config.toml
routed_scale = 0.707
lr_router = 0.000507
positions = "rope"
rope_base = 10000.0
qk_norm = true
tie_embeddings = false
parallel_block = false
steps = 4763
Below are experts of layer 5 (counted from 0) of a mixture-of-experts language model. Rows are named router (the router's row for the expert) and show model dimensions 0-191. Each number is 500 + 40 x the weight over its row's rms, rounded and kept within 0 to 999. Numbers have three digits each.
After each expert's rows: a language model's description of what the expert responds to. This comes from a sample of Wikipedia text that the model never trained on.

# expert 16
router:546547527536482510504542510490551528447554485460416563532529512474503417569415445569540441502565512543541551483529463448499492447444480509506555523551393563491505492457563581575479534487489477462466526452510578492455460526451567505523556511582514521529520516518534442400563484522497493483578503501496516437442512544430474465479549525477468497449518517460483479504453480514498543518476503452487436551501487500521508543465465505544484519503471484468554455505582558491438498517481550516509469516566485513510512517580523475428505485564469579495502445504506504419514504513471516505
What it handles: Place and institution names

# expert 35
router:564569529496520493571477505547490567453521496509523520507552442448546456553511481507436491437556526592581527475523483453488443480480497505469543495561493523440489538500487531564504517489443493524400547549478524486474440485489502465529538521526527491493580585497489517449556526487521471516577498512478548461433536554453454573462483555460470468501520534481436507544469533481509550560446576509487468507544568474569419492485428479525562538543446459413510484541492490514501452507517539480496512470490517504450494515564460485512510485514499480551378479469514565470508538479431543505
What it handles: Year and date digits

# expert 45
router:544554553483506480494461510465531478442531559504452498467528396506496419553519431526489444466519493547543551443479510514565442474429531529494593524537452519452507462430549504511538536507434532515461549452511491469501512490457568435523518536543478456480513524520506496417497472487500496515490496468486528468451479530431459509419608536463485421450508543484475522523411517500519551526459591516533479485548534494532496534494457547537519447549425477447489505521476505433495465548461501543469480488480472535518570491507469510425478561498499493576472443452420564497530530464446478494
What it handles: Year digits, word continuations

# expert 23
router:525537587559544468484492502472426531420538525528479479511543469465547493552441463464497527503549533561519526452540495423488443492480626481552508544461461485453534470482468534491535468541469469523488529499584480462515493540428466431467469454493527472512554476553518506448554545557473449536551489475467500489489482477498436431486532509450435475529520555461503553535442495509442590556513522523478480542527506536534489562509409529479519468473462462457498456479542472504475519514553516580456468498584471541558533495543439566456547507522508473519446492470467540512516451439430467535
What it handles: Capitalised name starts

# expert 61
router:528501529537532440574463538537493557487511555480476438494518443506500438568466499522458450485525553544559559424500520539520440437481537573477558500523519560482501477411529552547515489487423490567488515506498506433485498421477543463477542472532511458471514555491556500425462465520531473520531528462437576472500438563489461506465582512456501483473482541429411504534477490461541570593512529476543446516497571515557543528469490552527537472583475430470482488507506505510437490575506496521479455471516483562526500523521457506497521573515486504576450467501456548490547525473484480519
What it handles: Prepositions before dates

# expert 15
router:525572486447554497523515485515492579452484579456459526545583430499477431576439483517459473522549535522487536484472524516526498474428534521540529539556507545421524419500528489487499513481434550477446544487483481441484427544520492456492505575522510470438473511491531529455521465547514437504550535554523483421504472575408464523429550537520480449475504537436489473527456469487525537549426520498510458501490550501509510583515495576466535467514462466470462498486513541526546517551527526568474476449460454567440448513486485439505492552517527558537494473466499509454502502509401442487
What it handles: Quantities and digits

# expert 41
router:540506568533489483506450513575514466435570501512479544501551429506542481511505470447506462499531548562517547504487459518540452529518519555549507516533460512402492472530525571565532482435531428562490532495451509470458522479507549501513577524520501482480536553520531482437543530457447520522559483486515557474482484523437481491503563496488498503481481539429487516526513477456524550516353541496445524552553486461534516494396480565523553478475467507492533501516471579465513475598446454466455470471544466521464466500524433412481523514454462516520474455465511453497525541436429555464
What it handles: Coordinate slashes, prepositions

# expert 62
router:508562514537539482534475574546491541499556517474477456466541493489477411602506437514469453446569518547527565447492489481543462437420573561484554537522486508431550468471526548536489527465501526544438573463495534473477489475485529466484520513518478448462498559492545514451509458498451485569502569489465483450450427530415437492411508565454444465459521527492495500508469543434495562524462520517486465531524515502539456553467458515498475448533422421491518538466514500444518498560467516551483441564512450552495513486515467487445504549513503514550430489481478535440514492470423493509
What it handles: Empty cells and openers

# expert 2
router:542552485495479485608463457574554555543472519520480471478490497444471478525487493472507485512557556562504545465498512489562433472467526564526550535570426515470519420456475466479492516540437540523495558471529511492524504464521491466517476527560508461462561553599495483463562472460503404481512500441449493523464500466451454557487553467471451492413479511443508521537441528519451576503436519536511457460538508470519521508441473516471528492519468480479456452495529505429461475554472506500495448514486506576524507569539470473496503547515471495519486436449502538416640527540484462534
What it handles: Capitalized abbreviation pieces

# expert 37
router:536522480545542536528470494488514549485517506411532504472511467516460452518505474471495493482549523468535493405501552483480469453479535516513527504528481476475557535497531502546567505488434437560468543476591536456479434485444546401491530561493484441478593548557603576431488468472506502538457536496447475494451506523493483472454510501466393473494528540507475580453484493498471554571495565462516471528557524525543457521489498515612518486524471480463440427476582545530496484534537494463497498485512486552525546486537411480473485526552493470542503542481485521485545536419430479480
What it handles: Name-initial pieces

# expert 28
router:550454512553514488509435475548433553436591496497509524505547398489469486526551509569500428452501515483516525482487438503473484507474474577562516526439497517491487452480485481505497514450466502551496592478469504491527475481428482477532505507543496508536539566481524456434526440462457515474527585421514519494444499531438401517445520511473507515516570563443455524544439500496484506547467575488498489473521509574534558512443455581488575469505466497433552453488502578486513473510444493463422484478503546473497537511478448535488505508499450498498500471448401517476555549487467556557
What it handles: Spaces and p/f fragments

# expert 9
router:512553570556485492538459546547520549440484571487484475530499538488490464559460468490532452448544452590485536443450487460511407447519485526549557489465455536491465500447499555555482446515487476523488549467500527500487475525429527401541499509486543506493494527489517459388523457471522480509569519515453541443506539568469516556481567522407446510450521483446423489543440497477469541556484521485496405484565505450524467538489438554526539443550456445442481511490519516481489534491482574523467431462502513535468458506507461423507514547566514487527499467494476512460550545503438513477
What it handles: Closing brackets, list ends

# expert 54
router:527539552527506467480477498498568489491568528449482470470493448461499492548537479556469453470542571583521507449491503477478493503461580553584582466477439552412544498488509500535480482437457506542510582474565463471525477497476524447513524509553540422464466587539518475470468533494463455528515483500436545431413458529465462563506537555432503427453518473457490487513481452451447497531458514472462497488530583530513475553509492502498504467506489460519435472489482484420554481597507534504552474473507446533516493495500492447482530515552539507582467510467462540416505521426460515536
What it handles: Clause openers, table rows

# expert 12
router:562542518541514564596522526496551548470506546478492467560550475519529445514565511470483489472546490557591564446493470466509454464451527535486531537494487494488541457476493586551503456447469493529469544466507470448431468481469514506481488519576552457470505507530551513481521457497459465507581526409440502447419489539504496552441525515502486423514557534477432491515479510469471564539490506572454525501548522560509532502512474505572503444503502462496473454508463475491494460526422480578463478428561522563520457539464523437472553520450502485542412500447465550462560527546471446525
What it handles: Prepositions after nouns

# expert 53
router:506522496571518539468491474530482526505518559493512533426478457482572509535496477444483487493537527508509500458497497484523450469455559535543496532524533518481551508501519548519501460469448521556481553442529487421463505486500535426529547491622474441474467519536493523510527423467535475466523486450505500476468421499495427424414544564481459468481492523475415485494458479537494507599471531472464547483511477563538519607422466462506517437503516460486463505553512510495514464493523473518483442525515438505498560478506488514497473587619415510480416536475424524462573518491470449532
What it handles: Asian and Middle Eastern names

# expert 48
router:546553542491569484531498495497488487474501559456481551497545431489428488568511486501456509496581584551546537462512513534470485420461522530544582524492478573451542507499490512502438464448429465519484503480531440498441430544479533512460521551488541465517460486504547517463495468547477439492573476502441577463486453549452492470514521501515450459452534522446429505567451536473498536558457575564507501546585545510487417558530490586483489496480524453523495525525447542480467421504514581478482470485477461533509511520478520422468435539535427527542481518468506558454486509518474462518
What it handles: Coordinators and quantifiers

# expert 11
router:531530539469473502539450472488467530424512505443498476550504472513526415532499501474523475466559510562528554484518508521484492470509476500533554550460470502460497454451551558559461534532414485478495565523498502441472532494521539489534500554483517489473572547497547415508479519473503482464473469499534493452408467546530444507492487503438477526509573512490481476515396499450441515579440539528483498447609570543496461599460458548470498485471453483476531467462468485485496435559504485509475420513536502550536477548508508447468389513485502462567438460507498508518619488431495504487
What it handles: Consonant-cluster word starts

# expert 21
router:492522525532583475543530477532498569458469525490415480486562497588571495561498475492463492507581552575526583472504523422504500430478501581464535506480458499466538529513537516558524437503419493490515531485493491445509461509510502471518483472574482468493497524576495506433496493504483445452494503516426507431501503465419489588437571515423435417455528479432425524546408505491434529560506555443486470498538529468587546511540459529516543463578454459516526490475473510509524496551512520467465495535522491518520504498490476492511496540510487494499480503480459587474487531490443521550
What it handles: Line and section breaks

# expert 55
router:501542472508547546597498524521497473501507597485412512510509453551507488534511454416511458437555559537554499505569460459476460449456534562479516510433455510482489472469499510493461523493505486518467545515540453511490408496493499437508568503511464475520559558522517479461536501546475470539547544508493470501454519509451459506438519524485489543529533522397540464499438561498449530554461526549471494522510545428509486485458445524520553381564463482484483510530544473460504513547486473542422458496532434562483567484545464429495469516485509418560441429504472543458530482520516426489
What it handles: Second name syllables

# expert 52
router:577589533517457463514498504521496536523513509460544469532537531476572434521456453520505493505543526559513551440474475524498474485476519546541543493470512513450503467497526543500517459503417488528424569461482575481500545464470585522535548534519471547500584570526560420489573455468535459499516500459446517496459528520466494611438485531480508431479477491503428484484476520486408512548476594533504469443542504511506539545512469447535527456492491476496517517516589456510463499543463547521454464501516480528451528535512406497474510541491430484549529526474429492467576591460472520525
What it handles: Personal name fragments

# expert 50
router:490533491512496534560499450488531483489529524452473480476509410510526445551450464496475474473544560552550569502522450500527462498461508506584536497490502479505467449503543540548424448543490549458464586519528496437465529494457586411538486573590511508517512550496572438393518507534489439486506481520465544448478524528450424581470505577410526506488502484473476441536436493508487566525454518557475440462499549489499482542456471463538555511492479416499456455477573487482456485497501520544496519525567484551467483492476503485526476494547534477497487438457517494442542486453443522558
What it handles: Personal and institution names

# expert 39
router:575519597582484477551486530556537549449513560479528515492491479558484485598442482563529449483478545520559508460558542476521472488458553517460555554487409485461523465482539533493511504520482428478388546461480537420464525495490506521513547503541515423443525544556553519459492490448474502485491500505452560463436492589467489481464536523475451449529498513471433495486470532468526481548494588501512482526499581503486459523484498513510573453490521479469453494481449532441481446495500470500522432471489481547440468533516444534503454552489462496533431440430470540466519533487412507494
What it handles: Prepositions and conjunctions

# expert 19
router:512525532540545487562473471497493593436502545478466500466520441476497473567506432544476486447518498526516518467511495476531452441419539574557528521567482518451551490437563511494458505512459521516435586463472498472513509477509575452538565485512446510505567535546583480473467474525489522512514520511474533454414460515437453477422510542457451413444565509415486521553431494457461546522484514524473497501533550492564493539495434538499522475549446419430523464471487490495490457520487499542460453497545459505524524533471412468499451507507489485527448516512472513430541536461419528539
What it handles: Spaces before numbers

# expert 32
router:590576553526497530541506458492529497439527485451515513492563529462512484521539500499430502450540519544525523487536474469468369491481466537490540524501520539472499474492502487555516452433525487569444579525505533510443446517476495495539540482567511530488529593495498541505601487553474457535579494468483507432490534542473486576446493516416476445466474504449427462520449541500501533584486523499500435544528544499570498521424475545553557504561444446458521429548487498449493513502475493485496461495543480499484549483506446487521454493477507484581412488513485574507557537477443518495
What it handles: Leading year digits

# expert 47
router:479558548491545463520445473566501512482471512491510527529551493490559408511498472528499517420583552602547552443529462532504442483492534510440508520495471511469477506442512598542495525560449527519514561475554518465508465467455529514477537544508560499495580512563539480448511522489519517557514505544471536512495543510465431513453491517465450497496514497431449487485466475498451508527479532549473476495548505519536487579512423538547481462475466444501493480507471461478518495580550466531456451516551509555533484521500509419491448564518496525508378432465438588473510521431488405541
What it handles: Vowel pieces in names

# expert 49
router:580522528483502487529496452525529539515555551490537524489544486555503437513524471541511479460541498524524536504505553517535455488446559511509523537554478515484485426489546581561515495508481483550475556506467522480502499500490592500496520538564535486484526572526532503411509494507493454535541493469410498472427413587447445466462536509426433472448487554427430574529466532494441529519488570529532484503550560527482488503504439524563488458561456461438463493547495500497442486580469498544480504456537445564542506513507433446537519546507442500606507477493450561487545538480480475494
What it handles: Clause-linking words

# expert 60
router:543552520483546475485514469517438548458512545493485552498536510440528482494491488474428523544504517471536521438529454443542416436518557505564579522487444501512526532493523486565493550504429461547494555511529456454499445528466486486465546467494583488486465531437524557487466527486470467514570516545443513426444505574490467460453513573469518483488531594444505553514475495560504591559479517498526454496541485451544514562464415501490506433489545498457578571513562519464486539560531449462466446496578514530508539495488483499491529544487499496571506496455575522468520565435462508489
What it handles: Latin-prefix word stems

# expert 59
router:543557494529475489481515495551526514484538518510510507554527522435445508510550505527537474481605511524517596497425492526529414487421532559551494517559460551444539472473475500516442527482497529499505552539499561494440494471386590514448501488506495504517499526461543475442434495490534465452543495563455497475516496519424468487458483552450449456492518518486480515570457459514499597521471516511494434513516563435524481530470413479506493527516430474459444505500508534440490501536483483527505427531559415487411475481528424516433512536527449466541472441456521541478523545465485488549
What it handles: Second syllable after St

# expert 29
router:525574551552487543518497491576513547497523485489456517432580472538538454558487516457460449429556505516504524513519497494516501472489587514487497611506453519484524498461536510506512453485433496477399607482510522484452468505515581470478543495473534468479544540564522559520463505488526466423468554447495494483463531567451484574457551525501456460444530505507495511474486467491456603546412544484524440548540514492539497535489452495536558459541532454441543546524529465534483472549448528488499466448486463510479557540532493486415536496470528507536402523456477525463500518518463455452
What it handles: Sports scores and digits

# expert 6
router:520511478532537532561521473488479491420499527463496533583573468513471471537481443484504419497503525477547538487560482508547464481481578528500593534499474568431519475479557547555478479498463507558499569463546502428459483519467563489545540544515548517511564541547541450447574465504458440519517512490485549491419532506451456484484534524437483497448509513439430514548459560451493531519471507483523497467544498528553425495455438571507504510492459453491511475483505469474491524562507468538488506507558499552506571573534496477391490545531510435541399464455477545510569492450475494528
What it handles: Initial capitals and the

# expert 34
router:606576555504472431475466466452490516497544552437486511506601512485491469591523379510485496488551499550534592448509518523526453494450566523600509515488495508483551510507481501475556467481468476505438494513487522441453547480445503546548564500457484448496548553539515474475514530530513465502468440482484552513436462514473508543477508518453450457504508465530440500573498508520512538549507525511535435472488535518498500513468454513508511454508386513475525503513559511468479549540438488519522508456494531498491485500480447449398546515502446473507507481458464490467603587494407528474
What it handles: Inner name fragments, prepositions

# expert 3
router:547502549499534492536476546517512528450489519446484502524477527512506505509503410490517495460519495515608521505515418527506489501482499480522585517476531497442481458458537509506501510513500512546469513510519535466465450472511515469482510580502539519463543523506509489473458504509439487475517442516450472458440462523461494500483545565485421482419575544475446491562395537431491552531509532503483450449501578505592509534514457511587474473498394427518538513475572519521477485557579529547407448439473429475471483548524459514499513527574407520515460456462535491490549557444443494481
What it handles: Table and list separators

# expert 4
router:590556614490537560510434507551553532450508467446474511513498469493457494550509495535528512480548551503514588442533527532433475485504524503488534524463447557471504471466518525560426450542512415546484498459494487466450499554426508522488545477471498513451563518471471493462469500481504510519502505535525548490441538579453446502471501530470491493451626511478473500481445516533503505554514515473486515450591493507506495513510449467473564456520502484485481447486450438451517478518443465464513466488500549509507538478562475459507445516456489582568492433437574536527580556419459466449
What it handles: Mid-word scientific fragments

# expert 58
router:551569481526526455493467439563488588501511575442547454500509510529513441567506510553449446487583474486497509390509457485509484512476532518494561521526481578450531410454572485583515516477499431521432556459513475531468476524455513481549578534470501495512491487518523433411491502481494477497536495516515570457418486571461496553477533551453475491503468520491432507521450556479481515500495496503467497458476569512478467566427402533482519519529451522472505452493466529531456480531506472493473487550508549572482484530571470460507523556491438531509445523505529577446503516500451449535
What it handles: Digits in dates

# expert 13
router:512485570545496531494527562509511530476514528490510505527530434471558479537454463481538466514549457554526555491510434446569492506497541531596501544486493551437517507452526527513487421443475514468400524529464506478490479473462573482490482576541517500472480562503505447491503499486466449477513501456441493421491543579463470539511519567507450446445556502476442511506416419504474522543475516476524445497527587477605534562519485477513555471512462465436546461447480499530496472516500468497524485486578477566485475485516448539446513566450468568579486546434468503476538505449441448511
What it handles: Table and list scaffolding

# expert 17
router:498533511550489443543531484516477507460556552520530470455521435502490516560489462486486516430506573546505495450501535364523477516481574543558517543506482568500499443444486552500503565466458443548492570391486508446474457565511544460514529481539536436434549534536524514442549438522494509447512550483439520477488511524499488495426556550465504480467475514411505510579477476456468546555487532510433519547516537431489508521468478532535485481544506484452512435474481523467449456512521541538537443476571485539528519541501495484450462553558485478612421490494502544489486534520491512491
What it handles: Roles, verbs, numbers

# expert 31
router:557528510494514456509451477502485556462503541480497491495582454514512452559467462563488443468587521523555535470510544529548483463435538540527571518516490583464513438478527555527467552503470538546426536461492532457547505457458539475500552487541507437469532568557538480402483481467477500526555527477468546435458459501480465485459525506490505475493495542413447508511446494472498544572474529519499471520593574504530470512520422489506542515569417462478559457499527466471482467546504500509496414520526473557518572480475438468502550598484466490577449509473470497440513515494429483492
What it handles: Digits in tables

# expert 25
router:532544512562485524596474518591474573505441508453484466483542463502485443534550456479467506463533457512587544429453499498556453495416545518497523526557482523445546459515519538576558484485425476524444520464512436500477502561499535405519591520508527514448521497471553493467541486534481489547558598436455517492479502546526456491493554550460477428452506485500436544481459482502533487535474536511467567502518507524494483511483484502553519521545480439483484528455443513410468485579570469498487464538474549518475435524416502510547482541479442503517431489495474491479535528433459499501
What it handles: Common noun completions

# expert 40
router:537491522567569486507492534465505493508548507507470510434542441523442429511553494573466464451560502564547527473488434484492483444467459502495533565518422569426504462516588540499484496473496521494454496500529547506532440511486556471487501524488470437530565511498505428407507438483505488448524589474490485526514500567382491480464536511435461483505481477493469502511440508468470484513457546504457548540535514464500471516528509494540469472530465478464474521520539555485446447571454490537433503465558477567560538531471475501550433501487473439582442496480438549426510566469502554556
What it handles: Verbs and participles

# expert 1
router:593523543548541510538480548484523511523537545461440455437527468532527448539470441540466435469572507516517559452483538547411487487475515571493608521531501494490523436486530487510518557426450538477512523450513534475474493472513535439525508536528527469451502520514505522417518469508452551540522562484431502433437551561455490543468572531438442496457497521463503467499429566502478519540431537505517480484504549454500432503530490533534497516550460480443493455464465486449496535531540522576462487468550413503505547513494459459494524537502489505585409442457476553521519518496466439504
What it handles: Sentence-opening prepositions

# expert 38
router:532544526520510479529501504502511512451520493502497488490550453491492453538522468516475465459582515514510545474485495494524527485461559525485521569522495521441548444462531554518472521488461532563461585512482518484507464527491537462515583504538487467499502523506510483394468500481510452528525511450425564484483476491431462483432568566428446482490547505449445517538444527475507577607495607504499484477581554510596515522463475509527532514498452453440466503504515560476496494566497464487484496454545486554537539513480471479443493561505487452627451439455472562443544526454410506520
What it handles: Punctuation and clause boundaries

# expert 51
router:570509498528515486548474524465518559500514568476482521438565469492525458505510423514505473484538499503500558524508469518479483453517508520519551540532502502501504475443541511567519551471480418578431560527528534493463479500457592451543572512509467472454532542551543494463505500559423414502496509473503506457485431478476454501499523540493469439484480494489484512493459527491421554600516553454492493472509543541522430544448469475571462428490474412499491509518478492483490529574564479488408421527508504496469551434507418444441520498504476518559415527481519521481600537481477450537
What it handles: Date spaces, compass words

# expert 33
router:538530584548555450563489517510475557506479469453510435506534470548523481512497483550464459445516561515551519474496400518473470395447517538532568569474482524449488489501570460540446537487509462530480496509492500473512469551498550509507532489506517450453468524536520489390477503500501522477559470519489529491474595495457458590425479558441515501535480508507418488472465566437498606553468527494437511486515502449512456498512501542554499415567446419516494534507483491457516444554491532514449511451558396525526486485497499468490508532465532475538500460487542505449555523459522473458
What it handles: Word stems before suffixes

# expert 22
router:584475538487515469566509458506482607513499585491482509444599465492488491516531477467411510485507528476496543470488495483491543468501492484541533498489466478505526494485531504538482444471419535527476550421577507487475477497544526495451495535524496463532489553498516386472465444475497475548592472472528572421409468541472431573518538508453489513509529437481436464506456521453476517512458511531519521528545525434536423505527485537486547483554476434489496502476490525443539502578453524503498469525538458550504500549474410448500465537517507539552441499517468542491553524471432537596
What it handles: Pronouns and function words

# expert 18
router:521509471489513570564520508525466548499531528493454462485577524485491487512539476509502440515535493539532553480452539500543425536466526548537565486470514509454549542425496498464480464542430463495505528448453555508549515492438541487464536484488486492510512505491517567482479447502495459554461501454411494493416432566473453542472537497472472478440464605436478479539511552451522536547502554449490476491572530548504491484481470491504572429586506438479475465507485463409488471548507507522484460506522552534527601548500430460411466530560457484537485427485530529476523589445473488493
What it handles: Second word pieces

# expert 20
router:513491572516480537510497511521507498488477512480531437519537529487451426572489472511421486508532514507516539503482529449555441489450525486513562501516464514443515526447600539574533512445445430502487528500562422496462468576450525422566507482505546516473486497599539540503528457499487514471502502450415491454488476594418485504519516532473499469476529581431504507474439489433440561554483582455523463449537501488533505556508498530514530527533547518469528549442511505433462475503479532538477460435559522568483464526500476485443515559478482470514457524479528497500561515458408468575
What it handles: Adjectives and adjectival suffixes

# expert 57
router:526550568500499477525502477474465508464580519441452489480563435547483459577512502532507481459513482542544581490520473511524493474495549590578568546506470511477542468413531482524489517466428504515521542420468523452474449522484543483502537532502496452450591541527537460466481512451479494524518500421432515477422432552480476523436510542429451457424568586435429524500483518507453564515466576486516501493506503459486544524475476517486446490505506442466506495470453507541436449549488469479460431471476531549511548507541454440458522524494467485510493460471453512473498592504449510543
What it handles: Mixed function words

# expert 27
router:525528578502567438549381427558525541495538517474491478508464491492446425529473515482471456536523483540527488495533483522491468502457480580524532540567440540454513436508578474522452547509530455524469494510500520442492473493514502498552561474533577451484521542503495516414501557455517508511505551438507558497459545510462487426523532479504488446492558500404544512504421500480534543485449538506530494459501471466546438556476474598563495456549415467512510519533513547431470435524501573508463453514518462514500490573540499509496515583476512525536413433501488521491564506490480477477
What it handles: Word-internal fragments, prefixes

# expert 0
router:473494530489548544534503474486580547491518545443507419562502479493449454541506486479442498493512515534502513444485503493513492428445557523501553507514511568502507529437568528599465501492448532567425543441501548460429499525533577451493509543508461437495531495483544501463494442475546486519581529499515544481527500510477516541447543528523523488449495536432454443529477485499551523502458531456532491519521533425537446550430490488500475457552484475498523465500550499427518501522436525556550514466572467490446497511490410518433479510448443474582445498368501538428506494528484559508
What it handles: Name and noun pieces

# expert 36
router:471550533543561559470466491600492512505528561487525494451486465491511464555537513562484496407498537519535555429584568495440555477445489543516530513506425506440518437414552535501422492493477495490503473515498513457555498453530570503503534526518455487508572491532571448414470475479522518573477477504487490473468571546422447469462532479483508467482518538503440543520490525474540552506420572534472463454512537521511453533511443504501469435514478431513451446517498567469519480564521487529501488509575481551511491545448459464475449516501469444559474495451464522500569582485504529518
What it handles: Early word pieces

# expert 7
router:511571557508475533524511449524582488468481499467543499511524505498521450582520464527459471535568503591465465504582510500489478426447533590468491530475492520461499442452453584597440433489532504503481546449525514472460544509530555516542505502515474490469550517562487454482469446540486496565524508526486549482478477614481442525481496531455506484467505474452457455502445546527536498531522553448463426451540513497518508560446490500509506479472439512513516498492540536473539438512427485497522395493494523569470452529446509411478475551486496460534447398438512537492511574505484506494
What it handles: Name-ending vowel pieces

# expert 46
router:578556513597514482552515505536519528479520522428489567525497512453495507529506471461483472444583532540573535464484497527537453523517498520555540512515509490497498476456551561506525513526494483556430528492499526436463526489483554514495568533525527529478531536502550518399471458481429491458504533449452591435481510497452456453414555597457444449485481466456424474556451533483452499502500535482502473519539524537538424549460500511497563468481478423503499481492496547441484482528585458493403444490543483542459480532510506490467578490537473473509418474502513531483587515483469545535
What it handles: Locative prepositions and separators

# expert 5
router:534478494498547457618520453521477495464539554464448491439586423546507462506513414463459501448576479470555510499498481506487473517464506498508513544522482537495518466482555550553520494456439449483458545504536537518510556556479554510503572502527495516451521498492519520404469497580535505516503475437484498476485491573449478485507533481437454515433499551490496488571432450445521543579457479526500520563518546478492509512460500526578470474513462466498457485497489488401471401591542554507476458543512497542455525500447461524408508546500544489570490452451433509513514474483463447507
What it handles: Common noun word pieces

# expert 8
router:582545567474479526552436446525467590443553590432527518477494501410530462519511511522477504494543495504511526497417480503496508474475590530528531521508499495472549465465492497570433425491455547571437541428498504380470489496511476517512497473575552531460459499505539479474477397499503485518535458529510539469397525502458441484492573515441439413510504466457509532503474526500473540533483556532505493463541527462532498565455458492467476461490494441495536463526508511424470490516463510510472485515514485529506500494509439418505481565472440459538496544503424565487510462479468535534
What it handles: Mid-word pieces, common nouns

# expert 14
router:530515492505518502553502497511555523502536544500492527524524452543505489574533515546526478489533612594514540445529434529487507471490552504542562485463540505423513499515553557498505436470432503506433544488498517419483424511529554478469518567576497430488475516504527516423489488528513444519514513471440533433502420529462489513476550479427439490528544582463493498516475528466509522550501586552517536536502535492515493506449454571510525460496472460450454478508488525427519429556526521470513490422522441541485497603581528458520436549518463567510484521458496544472513523429468529533
What it handles: Function words, relative openers

# expert 63
router:498549507494521481482523422484519543511525511495433465435529482406481500547528504551450466448537495581504477481541490478501484522496506549554526529427502474476504515466556555570442447493459558495487506538468492480464540476540551455511494548487476413533546578542530467415525419489453434569553570483485533482490527566393479473463540529502500468523517507493465517572494518471522488495442502518547497526536565520523470516489495484545471516515508381459473465459541465384486445503436482563495503473590527509498472527532437528468452570564496463533511475468477560467521528476460517505
What it handles: Name starts and pieces

# expert 43
router:600524574494509491527462496505480529428496525510468465434550502537548434511538478510524432503515509533531583483493511518529489501464527571562522571523458533403511478470509560514510533526458508505397565500522480451479511507487516454497499513481530502481527537551584463422511491545468461522520492518434557418456452529469425518467593537421478477466544545434424518568421520441514521553474536501481495497560521446502453570459458503546491462557476471460538455505468517500514487521532503488484502437493472561552529518493486492547517509452453498588471488431465589507494524506487523523
What it handles: Sentence and row ends

# expert 26
router:540542574507553491456423456493577506507547529430467394533592512495477490553554515542483501462524461526525555477466490540462423437475550543570538554446408539443480494476495493562475487441495466472472495517447548425484516503451499460471533494484508453469514529495559502477488500489547529488536499509505565533479493557409459489487537538494536442420548508448550472511435548448519522517507564467493480427497485488562513495511504492565592443565467485492540482521550523442473526495489484517483495505466445493451523539526501484522482551448505531576494520468507540541541524453386493511
What it handles: Inner word syllables

# expert 42
router:519536473510504496566537481504438581433503538496513495441533471486525420563508518523546461486510522532504553464553463478476448453469528522482602566527480537490489455479529506550532540525481494522498550502484501515467466484461571464490473547492525496453527569559525463433538502503450437492537503456457567468443454524473463506425523518408435440455508548483470504496442504471451512540471484511516465571560570507528457535522431592521495535467501468470446495517453474529469486601491490507498462514547520528532544500518456501455404554534486494550405477436457542464515520452420443496
What it handles: Commas, digits, colons